From a checkpoint of a small mixture-of-experts model trained on Wikipedia.
Training: a variant of Muon for the experts, 873M tokens.
Below are experts of layer 5 (counted from 0) of a mixture-of-experts language model. Rows are named gate (a neuron's input weights, with its number), up (a neuron's input weights, with its number) and show model dimensions 0-63. Each number is 50 + 10 x the weight over its row's rms, rounded and kept within 0 to 99.
Before each expert's rows: "mostly gets" lists some tokens that are sent to it at least half of the time. This comes from a sample of Wikipedia text that the model never trained on.

# expert 5
mostly gets: " when", " after", " where", " about", " until", "In"
gate10:36 44 64 51 32 58 42 64 55 55 54 68 41 36 36 55 36 47 42 27 25 57 55 54 56 46 50 37 30 42 55 40 57 37 45 70 60 68 56 45 39 56 57 55 28 55 39 53 53 51 45 47 52 35 49 52 57 37 59 28 54 34 51 51
up10:49 53 56 52 50 53 46 51 35 53 52 39 53 66 53 44 66 33 42 40 65 61 53 51 52 71 40 56 32 54 53 48 64 61 44 41 51 68 54 48 42 49 58 51 57 54 63 51 46 59 45 71 49 39 55 32 65 47 52 40 54 42 50 49
gate11:49 38 33 54 34 41 44 65 58 55 36 65 54 55 57 47 53 50 53 78 69 23 29 52 29 39 49 59 70 41 32 46 45 57 38 46 61 65 60 65 52 63 66 47 42 59 46 55 57 63 37 50 38 37 55 48 59 64 59 44 43 66 57 37
up11:47 42 42 51 51 54 54 42 34 47 61 57 57 52 57 62 54 43 56 56 44 30 37 27 63 43 38 52 61 33 43 38 45 45 40 52 46 48 43 54 49 52 64 37 57 53 58 43 49 43 33 49 28 53 54 46 68 69 51 62 56 56 63 38
gate12:36 32 58 59 45 63 41 41 44 36 63 40 58 58 41 57 51 62 42 67 70 54 53 63 45 44 51 71 51 54 31 42 47 58 53 32 50 41 49 26 41 49 51 64 52 55 44 51 57 40 52 45 36 56 63 62 49 58 50 54 53 65 47 37
up12:51 64 61 51 40 42 47 51 53 42 31 61 36 38 53 24 57 51 44 38 55 58 53 64 33 49 37 69 60 64 39 29 44 47 45 39 40 54 67 48 56 44 48 42 55 48 56 47 57 47 33 49 38 45 49 30 41 55 46 39 58 51 54 42
gate13:38 47 44 59 55 47 62 58 59 38 67 50 54 64 54 39 54 56 57 47 46 37 61 57 50 39 33 43 48 38 44 56 45 48 66 41 45 48 45 46 54 56 64 55 54 42 51 50 52 53 54 63 60 43 54 48 79 56 49 63 25 34 54 64
up13:45 55 53 53 57 53 63 58 73 52 55 34 59 59 43 45 69 67 55 58 46 37 47 48 51 36 64 59 44 51 51 47 24 57 62 52 72 71 38 43 40 44 51 53 45 40 69 67 59 52 48 52 61 50 45 38 26 64 30 53 45 48 43 52
gate14:27 41 60 46 61 43 38 71 48 52 63 75 51 35 48 43 44 46 53 45 47 42 60 41 51 44 48 49 43 59 55 64 48 32 54 43 48 55 40 33 46 61 43 42 52 49 44 38 61 45 38 58 34 32 72 47 52 46 37 36 61 42 52 48
up14:59 39 51 51 59 52 66 52 49 37 42 45 44 52 43 46 56 56 49 56 52 59 63 47 50 44 59 50 59 43 73 53 44 57 62 48 54 54 36 63 41 35 42 37 48 58 50 58 36 69 52 50 48 64 53 58 49 42 61 49 55 57 36 56
gate15:49 50 42 40 76 56 64 38 38 52 56 52 26 43 43 59 64 34 51 38 56 50 62 38 71 56 68 42 54 52 58 35 44 52 37 39 42 57 45 38 43 45 42 55 35 32 44 39 42 50 54 51 40 56 59 40 42 57 47 57 29 48 40 63
up15:44 30 30 53 42 64 48 62 44 47 36 45 55 64 53 71 50 42 54 64 53 64 67 65 59 61 44 50 44 55 50 54 73 40 32 32 42 35 64 53 58 37 38 37 41 34 51 42 56 45 49 52 23 74 52 50 61 61 46 62 32 54 41 57
gate16:39 49 39 54 52 71 58 49 49 40 55 55 71 49 67 45 38 54 57 43 51 27 66 46 42 43 80 32 49 39 55 52 39 57 53 61 47 50 50 47 53 55 48 52 42 56 48 56 57 46 44 34 46 49 41 54 62 39 51 40 45 34 42 43
up16:43 38 46 33 29 45 39 41 66 36 35 70 32 40 51 47 42 51 56 49 37 48 45 67 65 54 49 42 40 66 59 43 48 40 56 40 34 46 41 31 43 56 43 43 28 48 46 37 43 44 44 45 38 52 39 47 52 44 63 46 56 66 39 52
gate17:35 57 49 54 58 65 44 58 43 27 37 55 47 51 54 64 55 53 48 64 50 53 66 48 46 48 47 49 42 68 60 34 57 61 54 47 53 55 50 55 22 62 59 63 62 48 69 48 61 55 39 52 36 47 63 53 59 62 54 43 30 44 52 39
up17:31 49 47 29 39 60 55 47 55 43 62 47 30 54 49 62 59 51 52 53 49 44 65 30 53 46 45 47 54 46 37 65 37 63 49 32 64 57 45 56 63 56 69 56 50 41 62 55 45 50 48 48 56 47 49 48 59 54 49 55 70 40 35 46

# expert 3
mostly gets: "z", "ik", "uk", "ai", "ram", "ani"
gate10:46 40 24 41 50 58 54 59 44 37 51 56 60 51 42 57 33 50 47 37 50 49 59 34 65 43 49 53 51 53 46 43 45 66 60 53 42 46 42 46 41 70 55 34 52 50 42 67 59 60 32 53 40 51 34 58 72 48 54 61 38 36 66 46
up10:58 40 43 58 51 55 64 67 49 53 39 41 61 53 61 40 62 41 52 30 48 48 43 47 40 53 39 43 42 45 52 52 40 54 63 59 53 31 34 58 37 65 47 59 42 69 60 49 44 48 52 67 59 52 29 66 53 62 37 42 55 68 52 49
gate11:41 51 58 32 51 51 56 59 44 40 40 45 51 61 54 59 39 59 54 48 47 50 32 68 60 77 47 61 48 51 53 62 47 35 38 35 45 55 54 58 56 48 48 51 62 27 57 65 57 39 63 53 45 56 52 33 41 55 49 53 44 43 51 43
up11:39 51 60 49 50 55 31 55 52 35 49 41 42 44 37 44 60 60 61 33 42 41 38 49 62 57 65 43 39 60 52 37 51 33 44 68 45 54 46 41 52 37 51 51 58 70 47 49 47 48 62 52 51 54 58 33 53 60 50 39 71 39 27 60
gate12:75 58 51 39 52 70 38 66 52 64 32 40 48 67 71 41 62 36 50 55 57 56 56 56 49 32 65 41 56 37 40 52 56 39 67 43 41 60 49 37 61 51 70 47 44 39 76 58 62 61 30 59 45 55 70 35 46 47 44 50 45 47 52 50
up12:28 45 37 61 38 28 55 41 48 32 78 55 55 55 42 54 47 52 58 55 64 33 50 36 50 56 36 44 49 76 23 20 53 52 31 60 58 45 30 56 36 53 59 40 59 51 40 39 46 52 60 55 65 44 46 65 56 46 28 48 49 41 49 38
gate13:53 56 37 50 44 26 50 52 58 45 48 42 38 38 35 45 45 48 38 50 52 55 57 44 59 42 41 56 50 48 48 48 41 56 50 56 50 32 61 52 66 55 27 55 62 43 58 58 58 69 47 66 45 43 45 57 52 39 42 31 50 59 50 57
up13:34 46 53 42 37 46 42 49 41 43 45 69 51 57 52 61 52 47 67 59 36 58 47 42 49 50 49 55 50 60 55 43 63 48 44 55 67 34 42 34 53 45 54 46 62 64 49 59 49 33 68 54 54 29 53 49 30 38 40 59 39 38 55 44
gate14:33 57 59 53 49 57 35 53 35 48 63 47 42 29 37 45 45 64 55 59 53 48 59 47 52 38 62 59 38 56 49 58 60 55 50 64 65 51 55 43 38 60 52 46 36 53 46 40 70 49 63 49 57 43 32 42 45 44 56 67 44 55 51 45
up14:43 59 57 48 57 59 60 59 40 41 59 39 55 44 46 40 52 59 48 48 46 39 56 53 57 47 54 48 47 57 56 40 43 60 54 45 53 53 52 35 38 62 47 53 60 51 64 63 64 46 53 60 61 51 59 56 45 45 64 44 51 42 73 70
gate15:32 38 31 75 52 44 59 53 38 40 61 43 49 59 65 47 59 71 53 35 52 47 43 53 60 54 49 66 45 36 50 60 55 50 54 53 57 58 50 47 38 46 57 59 35 62 71 50 63 50 36 54 39 39 44 37 50 53 56 48 39 39 61 52
up15:35 58 53 54 49 65 51 47 32 41 72 62 61 50 68 56 46 64 28 35 66 66 61 64 39 30 59 47 41 43 43 51 37 47 49 36 60 39 51 59 52 47 29 37 55 42 59 63 55 53 42 50 60 53 45 52 49 52 36 51 45 61 32 65
gate16:46 38 35 45 37 54 36 52 39 53 53 35 45 55 40 62 40 52 53 63 37 52 39 59 55 58 49 53 56 47 61 48 48 52 68 55 35 46 40 57 49 55 48 49 59 48 62 53 54 49 54 65 38 54 47 68 49 76 61 39 46 52 48 47
up16:55 61 58 48 32 57 41 56 41 51 50 46 52 60 43 51 69 64 40 67 34 48 39 48 67 56 44 40 53 57 52 46 48 57 50 47 52 44 49 45 56 40 49 57 44 40 41 46 42 34 65 40 67 53 30 33 57 56 34 34 52 44 44 66
gate17:43 44 49 59 54 37 46 50 54 57 43 64 46 34 71 55 53 51 43 54 54 46 63 64 53 56 43 57 44 47 57 68 42 65 52 58 53 55 41 37 48 55 46 40 59 32 66 52 52 21 44 45 57 70 62 56 43 37 47 37 58 65 54 47
up17:37 68 53 38 32 39 46 51 46 47 47 47 37 56 55 48 41 37 42 53 55 80 53 44 50 52 63 50 47 53 46 59 44 66 50 63 35 46 59 64 35 54 43 35 56 49 36 63 42 58 37 53 64 54 54 40 40 50 43 54 63 53 59 51

# expert 1
mostly gets: " Pa", " La", " Co", " Me", " De", " Le"
gate10:39 44 32 45 42 59 35 70 52 47 49 46 41 64 55 52 65 52 66 38 41 57 51 40 64 48 51 54 37 56 57 63 51 76 58 55 32 56 59 60 59 54 39 64 45 45 61 40 44 46 51 75 51 52 59 46 58 58 46 51 62 37 70 37
up10:72 56 44 49 19 34 67 51 61 66 44 38 51 51 41 45 57 52 42 48 52 52 62 68 48 48 56 52 62 51 53 52 45 41 59 51 49 58 46 47 59 55 42 44 53 44 28 39 52 36 53 55 55 41 49 41 53 49 37 53 42 49 43 47
gate11:43 42 61 60 47 57 45 52 53 46 45 65 57 63 69 37 67 55 38 54 35 54 51 48 60 48 51 55 52 46 53 53 46 28 40 33 39 56 19 49 58 39 60 45 42 46 37 51 45 35 57 28 48 46 47 61 48 49 57 48 35 55 33 60
up11:66 60 57 53 48 50 50 44 49 49 85 38 42 50 48 61 43 68 61 43 54 47 41 59 60 51 41 62 63 35 29 59 46 66 52 33 50 64 82 37 48 37 46 39 49 63 41 62 52 54 47 47 54 47 46 45 54 40 65 49 42 40 26 45
gate12:33 52 40 56 46 78 64 51 54 39 61 32 49 63 48 44 64 46 52 51 65 30 67 51 36 44 57 54 55 49 50 62 47 31 47 37 55 44 53 55 41 40 51 59 37 49 38 60 44 57 46 41 36 42 48 52 40 36 44 50 67 45 56 62
up12:51 64 44 52 46 41 40 51 49 48 51 28 48 54 46 57 46 50 46 32 60 52 57 63 41 45 37 47 50 44 62 68 61 57 76 58 33 61 40 54 54 42 40 60 34 55 64 67 66 56 56 48 49 62 65 60 63 52 46 61 53 49 50 58
gate13:38 50 62 52 48 53 62 52 49 75 46 59 60 57 48 50 50 39 52 48 52 49 51 66 54 69 58 51 47 64 52 52 46 42 45 52 66 44 64 51 42 72 53 45 62 37 35 63 56 55 35 52 55 50 53 61 56 49 51 46 49 37 40 52
up13:30 31 53 55 60 41 36 55 48 51 48 59 52 51 48 45 51 44 44 50 69 48 50 26 59 72 67 49 39 50 43 35 33 46 44 45 46 51 61 47 41 49 35 36 63 41 46 48 57 48 54 48 68 47 59 62 45 55 60 44 65 56 53 61
gate14:46 79 37 64 48 63 50 67 66 53 56 46 32 59 58 54 46 54 60 61 43 45 58 36 47 41 49 45 50 57 33 47 49 37 48 25 46 37 40 46 49 65 42 51 66 68 43 43 46 43 60 48 70 69 53 52 40 47 59 46 35 64 63 51
up14:39 59 55 59 34 53 47 33 29 67 67 44 65 29 48 48 49 52 51 45 51 53 23 67 38 49 59 52 36 49 60 56 47 52 64 67 42 58 49 44 47 70 71 41 47 51 46 45 50 43 50 64 52 56 48 66 51 58 43 43 52 43 40 48
gate15:38 58 56 48 56 58 51 74 51 64 52 43 39 59 36 43 57 67 52 62 49 46 56 53 56 57 58 51 40 54 63 62 48 43 60 41 55 45 53 51 55 60 41 47 40 51 34 54 56 70 53 38 62 66 57 73 45 48 32 47 55 49 51 46
up15:56 68 44 60 55 43 58 54 51 53 56 45 56 64 34 52 48 44 43 39 42 39 47 42 45 40 36 35 57 55 58 71 57 49 59 52 39 40 45 42 53 52 60 56 58 42 60 43 40 46 43 63 47 50 46 61 52 55 49 56 44 43 29 40
gate16:45 72 40 55 56 45 55 36 38 44 67 52 46 34 39 23 18 51 61 51 53 35 37 60 62 39 48 76 54 41 47 37 56 44 44 46 42 45 37 55 68 49 44 41 57 61 46 64 37 53 44 44 39 42 55 56 36 51 40 52 52 48 34 43
up16:48 45 63 56 47 52 43 42 67 79 57 48 68 35 48 62 26 51 45 62 64 55 40 28 58 37 51 65 55 51 63 52 39 46 32 21 53 51 43 52 47 57 58 51 58 52 66 58 43 49 44 50 35 43 52 39 38 53 51 40 45 65 54 72
gate17:48 40 53 51 51 40 13 60 68 51 48 42 58 61 50 52 38 46 50 68 54 57 26 59 50 50 51 53 29 61 39 54 47 57 62 56 48 65 48 48 58 30 58 53 47 53 58 52 74 51 61 35 48 57 59 49 43 53 47 42 50 45 54 59
up17:36 51 37 46 56 44 57 36 61 35 26 23 63 52 60 42 45 35 49 56 48 38 53 57 41 56 52 53 54 74 63 45 57 75 42 51 45 49 60 50 36 67 42 49 52 53 44 51 53 61 37 49 40 53 56 53 48 43 48 39 42 57 51 59

# expert 0
mostly gets: " has", " have", " be", " would", " was", " been"
gate10:50 53 54 42 62 36 49 52 61 46 52 54 56 53 52 50 46 57 34 46 59 57 56 52 65 55 52 43 61 52 56 37 62 55 46 44 36 55 49 49 52 55 63 58 59 50 58 63 49 61 67 58 42 64 54 35 50 47 58 57 44 47 51 57
up10:44 41 36 42 34 64 50 43 39 54 58 54 51 51 47 43 41 36 65 53 64 51 48 45 43 56 61 31 49 58 48 58 42 46 37 51 71 56 34 35 45 82 53 61 42 55 56 43 55 44 49 32 41 49 52 39 60 62 48 43 45 47 40 63
gate11:44 42 33 41 39 65 51 58 42 68 50 60 50 39 53 28 31 70 35 53 44 56 52 40 48 35 57 55 55 30 48 50 44 49 42 49 47 35 41 34 36 47 60 57 56 76 35 56 48 47 53 44 30 46 61 56 54 55 40 54 53 58 58 45
up11:70 47 54 47 38 42 53 63 42 56 55 53 48 55 49 53 28 49 60 59 57 47 54 49 24 45 73 73 44 44 41 41 48 56 45 47 56 47 38 38 52 56 47 54 46 68 51 52 52 37 45 46 45 42 57 58 52 54 43 61 51 47 74 44
gate12:62 47 51 57 41 37 63 41 63 39 35 44 51 43 55 33 52 50 36 64 61 61 42 40 52 63 30 46 42 49 35 46 50 58 46 45 45 47 62 59 52 28 54 51 71 62 50 58 63 37 46 57 50 53 48 52 48 53 59 54 44 48 43 77
up12:50 49 50 59 44 41 55 59 35 26 54 58 64 47 43 49 51 42 40 32 35 55 38 49 58 48 51 60 52 39 32 51 31 57 49 54 53 54 73 49 33 66 33 65 54 53 45 49 56 33 45 55 65 54 56 47 57 33 53 59 41 50 62 57
gate13:39 34 51 52 67 44 58 47 65 46 55 44 49 51 63 53 36 48 44 45 57 47 46 39 36 31 42 46 49 39 44 42 63 72 48 45 53 69 67 38 33 39 59 48 45 57 39 66 42 48 49 48 49 50 57 49 56 43 41 54 58 44 32 49
up13:59 65 47 47 48 28 40 58 53 55 48 46 59 44 44 65 34 48 60 42 70 69 47 60 42 54 54 43 30 35 51 47 62 41 41 44 47 49 24 46 49 46 63 46 49 54 46 57 79 61 61 47 53 60 38 39 46 48 28 42 46 52 71 50
gate14:44 42 57 47 45 26 41 47 46 42 42 49 64 50 43 71 39 46 56 47 51 55 45 41 44 52 66 49 33 33 28 39 60 50 42 47 56 37 55 49 50 51 59 44 68 65 60 60 54 39 44 51 35 66 43 38 56 38 48 55 44 48 44 54
up14:48 47 51 43 54 57 78 55 53 58 43 49 57 63 48 54 46 66 41 56 53 48 32 51 62 42 58 60 58 65 63 41 37 56 28 49 46 53 57 32 51 61 58 61 60 60 25 37 39 48 44 53 62 56 52 33 30 64 58 51 45 58 71 48
gate15:58 63 42 65 49 51 39 44 55 54 53 55 51 46 47 57 43 54 63 42 42 56 38 54 42 48 54 60 39 40 35 57 58 48 50 35 59 49 24 46 53 54 61 49 53 53 49 49 34 46 38 51 70 54 42 45 56 41 43 35 53 47 57 51
up15:62 49 49 68 51 67 39 53 39 55 55 48 52 50 43 45 42 41 53 38 59 51 49 56 35 67 62 46 50 35 64 72 60 55 46 42 48 70 47 44 27 56 67 53 44 65 53 51 57 42 39 62 39 49 51 34 47 41 41 46 68 55 57 40
gate16:29 47 26 50 50 56 62 64 54 48 52 52 56 59 45 66 48 42 55 52 52 53 40 66 57 43 46 51 40 36 53 36 56 51 31 47 44 55 52 48 66 43 63 44 35 50 45 43 46 48 52 44 39 45 71 52 49 34 41 53 39 49 60 47
up16:51 44 58 52 47 40 49 60 71 43 51 35 56 54 39 45 54 42 69 44 52 49 41 54 62 65 48 52 52 53 50 58 63 39 54 42 43 57 52 62 52 50 53 53 60 49 41 48 44 42 58 47 44 54 40 49 52 52 41 53 74 34 74 75
gate17:27 36 42 76 61 39 59 55 45 45 37 48 81 38 58 51 36 30 43 50 71 52 42 42 40 76 62 49 52 74 45 65 53 41 50 32 40 47 52 55 40 65 55 62 67 61 43 42 61 57 33 53 29 38 56 51 45 42 57 64 42 63 56 61
up17:51 52 40 33 55 39 47 40 51 61 59 53 49 61 76 58 45 45 57 52 55 36 58 38 59 54 44 54 63 68 49 52 60 59 61 68 59 39 52 53 49 55 52 39 55 72 63 49 48 31 31 51 46 44 56 61 51 65 54 56 51 59 54 34

# expert 4
mostly gets: "9", "|---|---|---|", "1", "2", "0", "7"
gate10:19 43 45 51 53 72 48 58 48 57 41 50 63 42 49 60 41 52 52 44 67 58 57 51 48 57 52 36 42 46 52 51 53 57 31 53 48 63 74 39 54 68 60 50 62 56 50 52 49 52 40 37 45 49 45 43 67 38 43 68 63 48 40 35
up10:46 50 49 50 59 45 55 59 58 42 44 62 41 32 61 62 56 53 49 38 45 49 43 58 48 73 40 65 60 67 51 49 61 71 50 58 50 66 31 59 30 37 45 68 40 48 32 44 62 51 58 40 29 50 66 46 44 51 70 42 45 42 60 50
gate11:38 52 46 50 42 30 64 48 66 46 55 43 50 38 58 49 68 77 51 51 50 58 45 45 44 55 57 51 49 59 46 46 47 42 56 51 61 60 63 64 58 37 48 34 34 31 44 43 56 41 45 37 56 50 40 37 52 59 63 42 57 36 58 53
up11:48 57 43 62 56 38 58 55 60 63 39 40 43 32 44 51 52 54 69 34 65 48 44 55 58 59 42 48 54 73 61 45 40 52 39 40 43 38 46 36 64 57 48 33 54 52 37 52 34 45 31 30 61 35 58 56 54 52 57 35 31 50 59 36
gate12:43 64 40 50 40 62 35 56 38 70 57 71 63 58 60 50 41 49 59 42 47 54 61 52 48 37 35 58 57 42 44 53 29 54 47 46 52 55 47 52 53 54 59 56 48 38 57 43 59 55 29 52 38 31 42 45 57 53 48 65 47 66 74 57
up12:39 32 40 41 44 42 66 37 48 44 38 57 19 54 49 37 57 58 60 56 58 43 49 44 52 48 55 45 58 55 35 54 53 47 52 56 54 49 59 52 50 39 47 46 40 66 36 60 42 49 38 43 39 34 54 46 51 61 49 58 62 43 27 44
gate13:36 49 31 33 29 70 59 50 44 57 59 46 58 48 51 53 39 65 37 39 71 50 44 62 48 49 53 43 45 56 43 48 56 54 51 40 51 64 58 45 61 36 62 39 57 53 66 53 47 53 46 45 57 43 67 42 38 41 56 54 54 58 56 59
up13:49 47 51 47 38 48 49 61 39 53 52 37 42 38 49 32 43 36 49 49 72 48 50 47 46 62 61 58 41 49 46 53 58 56 48 60 60 66 74 64 71 59 44 43 37 37 57 34 56 61 55 45 55 66 68 46 50 45 68 55 56 44 62 46
gate14:37 43 62 47 33 52 57 53 45 54 42 63 70 48 64 33 47 49 55 44 38 46 42 48 45 63 47 31 42 32 28 59 59 50 48 48 56 58 32 54 57 51 64 46 53 68 48 41 37 66 52 61 51 52 50 39 39 52 54 63 49 51 54 45
up14:53 43 60 41 41 37 51 60 40 53 29 59 48 53 47 54 64 46 34 39 49 59 35 49 61 57 47 48 34 30 60 61 42 63 46 50 51 50 57 58 65 53 63 64 56 57 40 45 38 63 51 54 47 39 47 49 41 39 45 37 55 55 56 54
gate15:39 55 52 72 48 58 42 62 63 56 45 57 48 63 30 46 54 49 57 41 37 50 47 66 51 43 44 63 39 37 53 43 41 57 48 27 49 36 45 44 48 33 45 41 49 45 39 47 61 51 52 39 64 66 60 38 57 62 38 42 36 69 22 40
up15:48 38 37 44 24 45 59 57 43 48 49 63 57 50 33 60 56 55 45 46 51 34 46 48 66 55 65 36 30 28 36 45 49 50 63 55 47 35 61 44 44 62 41 47 29 47 41 54 48 31 38 42 53 51 49 49 55 49 50 51 44 59 43 56
gate16:50 53 36 58 31 48 50 39 49 46 33 48 59 43 60 47 55 32 48 54 65 67 59 41 72 51 57 29 43 33 40 46 74 39 44 32 43 42 48 56 54 32 25 41 40 65 47 47 77 40 59 56 55 39 45 61 46 61 59 59 64 49 57 48
up16:55 62 36 66 60 48 67 32 52 41 47 56 63 34 45 51 34 54 53 37 59 49 52 40 52 58 52 42 49 60 26 57 48 53 53 46 54 51 46 57 38 46 53 58 84 67 54 48 58 49 54 69 59 48 34 54 32 58 38 48 47 44 73 51
gate17:52 61 46 66 41 50 40 44 43 59 55 33 53 35 50 53 54 53 47 46 47 33 48 51 55 44 43 48 37 38 53 55 55 44 60 44 58 58 69 47 33 57 35 67 30 42 65 72 48 39 48 62 66 73 53 45 46 41 30 52 48 41 36 54
up17:66 56 52 51 45 53 44 61 60 46 46 40 44 36 48 49 42 62 61 55 67 41 42 34 67 65 54 58 56 56 67 47 47 45 65 44 70 45 66 55 42 64 47 58 50 52 40 70 58 47 62 66 87 55 52 54 44 41 62 67 43 33 51 44

# expert 2
mostly gets: "°", " \"", "(", "″", " League", " Cup"
gate10:56 47 34 44 55 52 32 46 49 42 41 16 43 67 57 64 52 46 25 62 46 56 40 45 59 37 46 50 58 41 56 51 43 56 42 57 60 39 47 30 49 43 58 58 43 61 34 48 51 47 59 41 53 51 56 31 49 43 55 60 51 26 47 52
up10:46 43 60 36 39 32 33 54 41 45 66 60 31 42 60 40 46 41 43 52 46 59 42 43 43 53 49 46 49 39 32 68 52 51 43 44 58 65 52 52 68 39 45 43 52 61 54 64 46 55 38 60 28 51 49 38 58 44 53 58 61 58 45 47
gate11:40 56 47 51 60 51 41 62 48 43 51 57 46 57 55 53 42 40 53 67 56 49 39 48 57 38 45 56 56 51 60 44 50 32 41 47 46 37 43 44 57 33 49 44 38 45 52 40 61 49 64 55 47 64 62 69 43 71 48 45 44 47 37 46
up11:60 50 42 28 63 40 66 40 41 41 64 42 50 42 38 53 40 43 54 44 50 47 55 45 59 60 57 35 45 33 57 54 49 65 56 71 54 43 59 38 36 45 75 59 53 58 41 62 51 44 46 41 66 45 50 34 61 55 49 47 64 52 53 52
gate12:32 61 48 60 51 39 43 46 41 56 60 54 63 42 49 58 52 53 59 58 35 52 51 61 62 71 46 50 38 35 48 37 45 43 56 53 40 56 49 47 37 40 39 62 50 31 38 31 49 62 47 52 40 69 62 42 66 34 55 40 54 67 49 32
up12:50 75 56 53 70 40 49 63 41 45 59 52 50 56 56 46 47 43 43 59 37 54 42 63 50 54 30 42 36 53 55 41 69 66 42 37 60 37 45 38 61 51 44 58 59 49 42 44 52 43 49 60 62 48 41 48 39 50 33 67 39 38 31 51
gate13:39 71 58 45 39 49 51 39 60 40 61 53 54 32 41 49 42 53 65 44 57 54 51 46 63 30 51 52 59 50 55 38 41 54 43 63 73 64 60 50 52 58 69 33 54 57 44 58 58 49 48 55 33 60 53 40 46 55 56 62 41 63 59 40
up13:63 41 56 50 38 57 47 46 44 57 67 51 44 53 55 49 64 50 42 57 51 64 50 66 51 58 53 49 46 54 74 35 65 56 24 40 45 41 56 51 48 38 39 53 70 57 50 38 41 46 65 56 62 36 42 55 45 53 58 48 65 67 55 45
gate14:32 39 40 51 49 55 52 51 50 46 47 46 54 45 57 52 44 47 52 46 57 68 28 39 49 50 58 62 57 47 83 49 54 67 58 59 60 50 47 50 58 60 52 58 49 60 50 41 42 44 42 54 45 54 64 55 55 49 38 53 32 57 57 50
up14:46 60 61 29 57 37 38 44 57 54 45 44 48 72 50 55 61 46 45 51 41 52 33 40 58 65 43 53 31 84 51 51 27 55 41 48 40 31 59 53 63 36 37 34 47 52 52 63 50 49 79 37 57 72 62 47 41 59 39 45 49 55 49 35
gate15:38 50 55 63 49 51 50 36 51 50 56 57 63 40 52 46 61 56 31 50 44 61 53 55 52 47 31 53 29 51 27 52 42 36 36 61 56 50 46 62 63 64 66 50 74 44 36 56 34 69 60 32 36 45 32 60 44 44 45 43 52 50 61 35
up15:52 40 41 59 39 53 53 46 65 52 50 55 41 54 52 59 48 49 58 59 59 45 55 51 49 56 52 37 61 64 42 53 48 58 60 58 40 44 32 50 61 46 36 46 36 39 50 44 56 44 59 50 50 26 52 51 48 45 65 51 34 28 39 51
gate16:26 46 51 62 37 56 56 49 65 44 52 50 59 58 44 42 43 32 44 38 51 61 61 51 42 62 60 52 56 45 57 55 31 66 47 49 46 53 49 28 48 52 46 69 40 55 53 44 48 43 51 55 49 54 60 53 31 54 44 64 38 53 38 35
up16:55 46 66 63 44 28 45 59 37 62 38 64 66 33 55 48 51 52 42 54 57 43 37 59 41 39 30 53 46 44 47 41 53 51 57 51 66 42 59 49 41 34 59 32 50 61 43 47 55 62 50 50 60 33 36 54 49 46 61 64 64 33 54 63
gate17:60 49 57 33 44 56 30 52 72 46 35 57 44 65 62 56 48 50 53 45 51 30 46 69 63 48 35 76 60 54 63 52 53 60 28 45 71 63 56 49 40 31 57 39 36 40 66 44 48 60 67 64 49 47 63 59 32 64 43 51 37 37 49 40
up17:39 37 48 49 31 50 62 49 26 52 63 43 60 47 51 56 68 54 33 53 42 47 46 45 42 34 46 46 44 46 54 52 45 67 47 73 53 19 58 63 49 50 51 50 52 57 61 62 38 48 46 46 56 55 50 61 45 41 51 53 56 56 54 51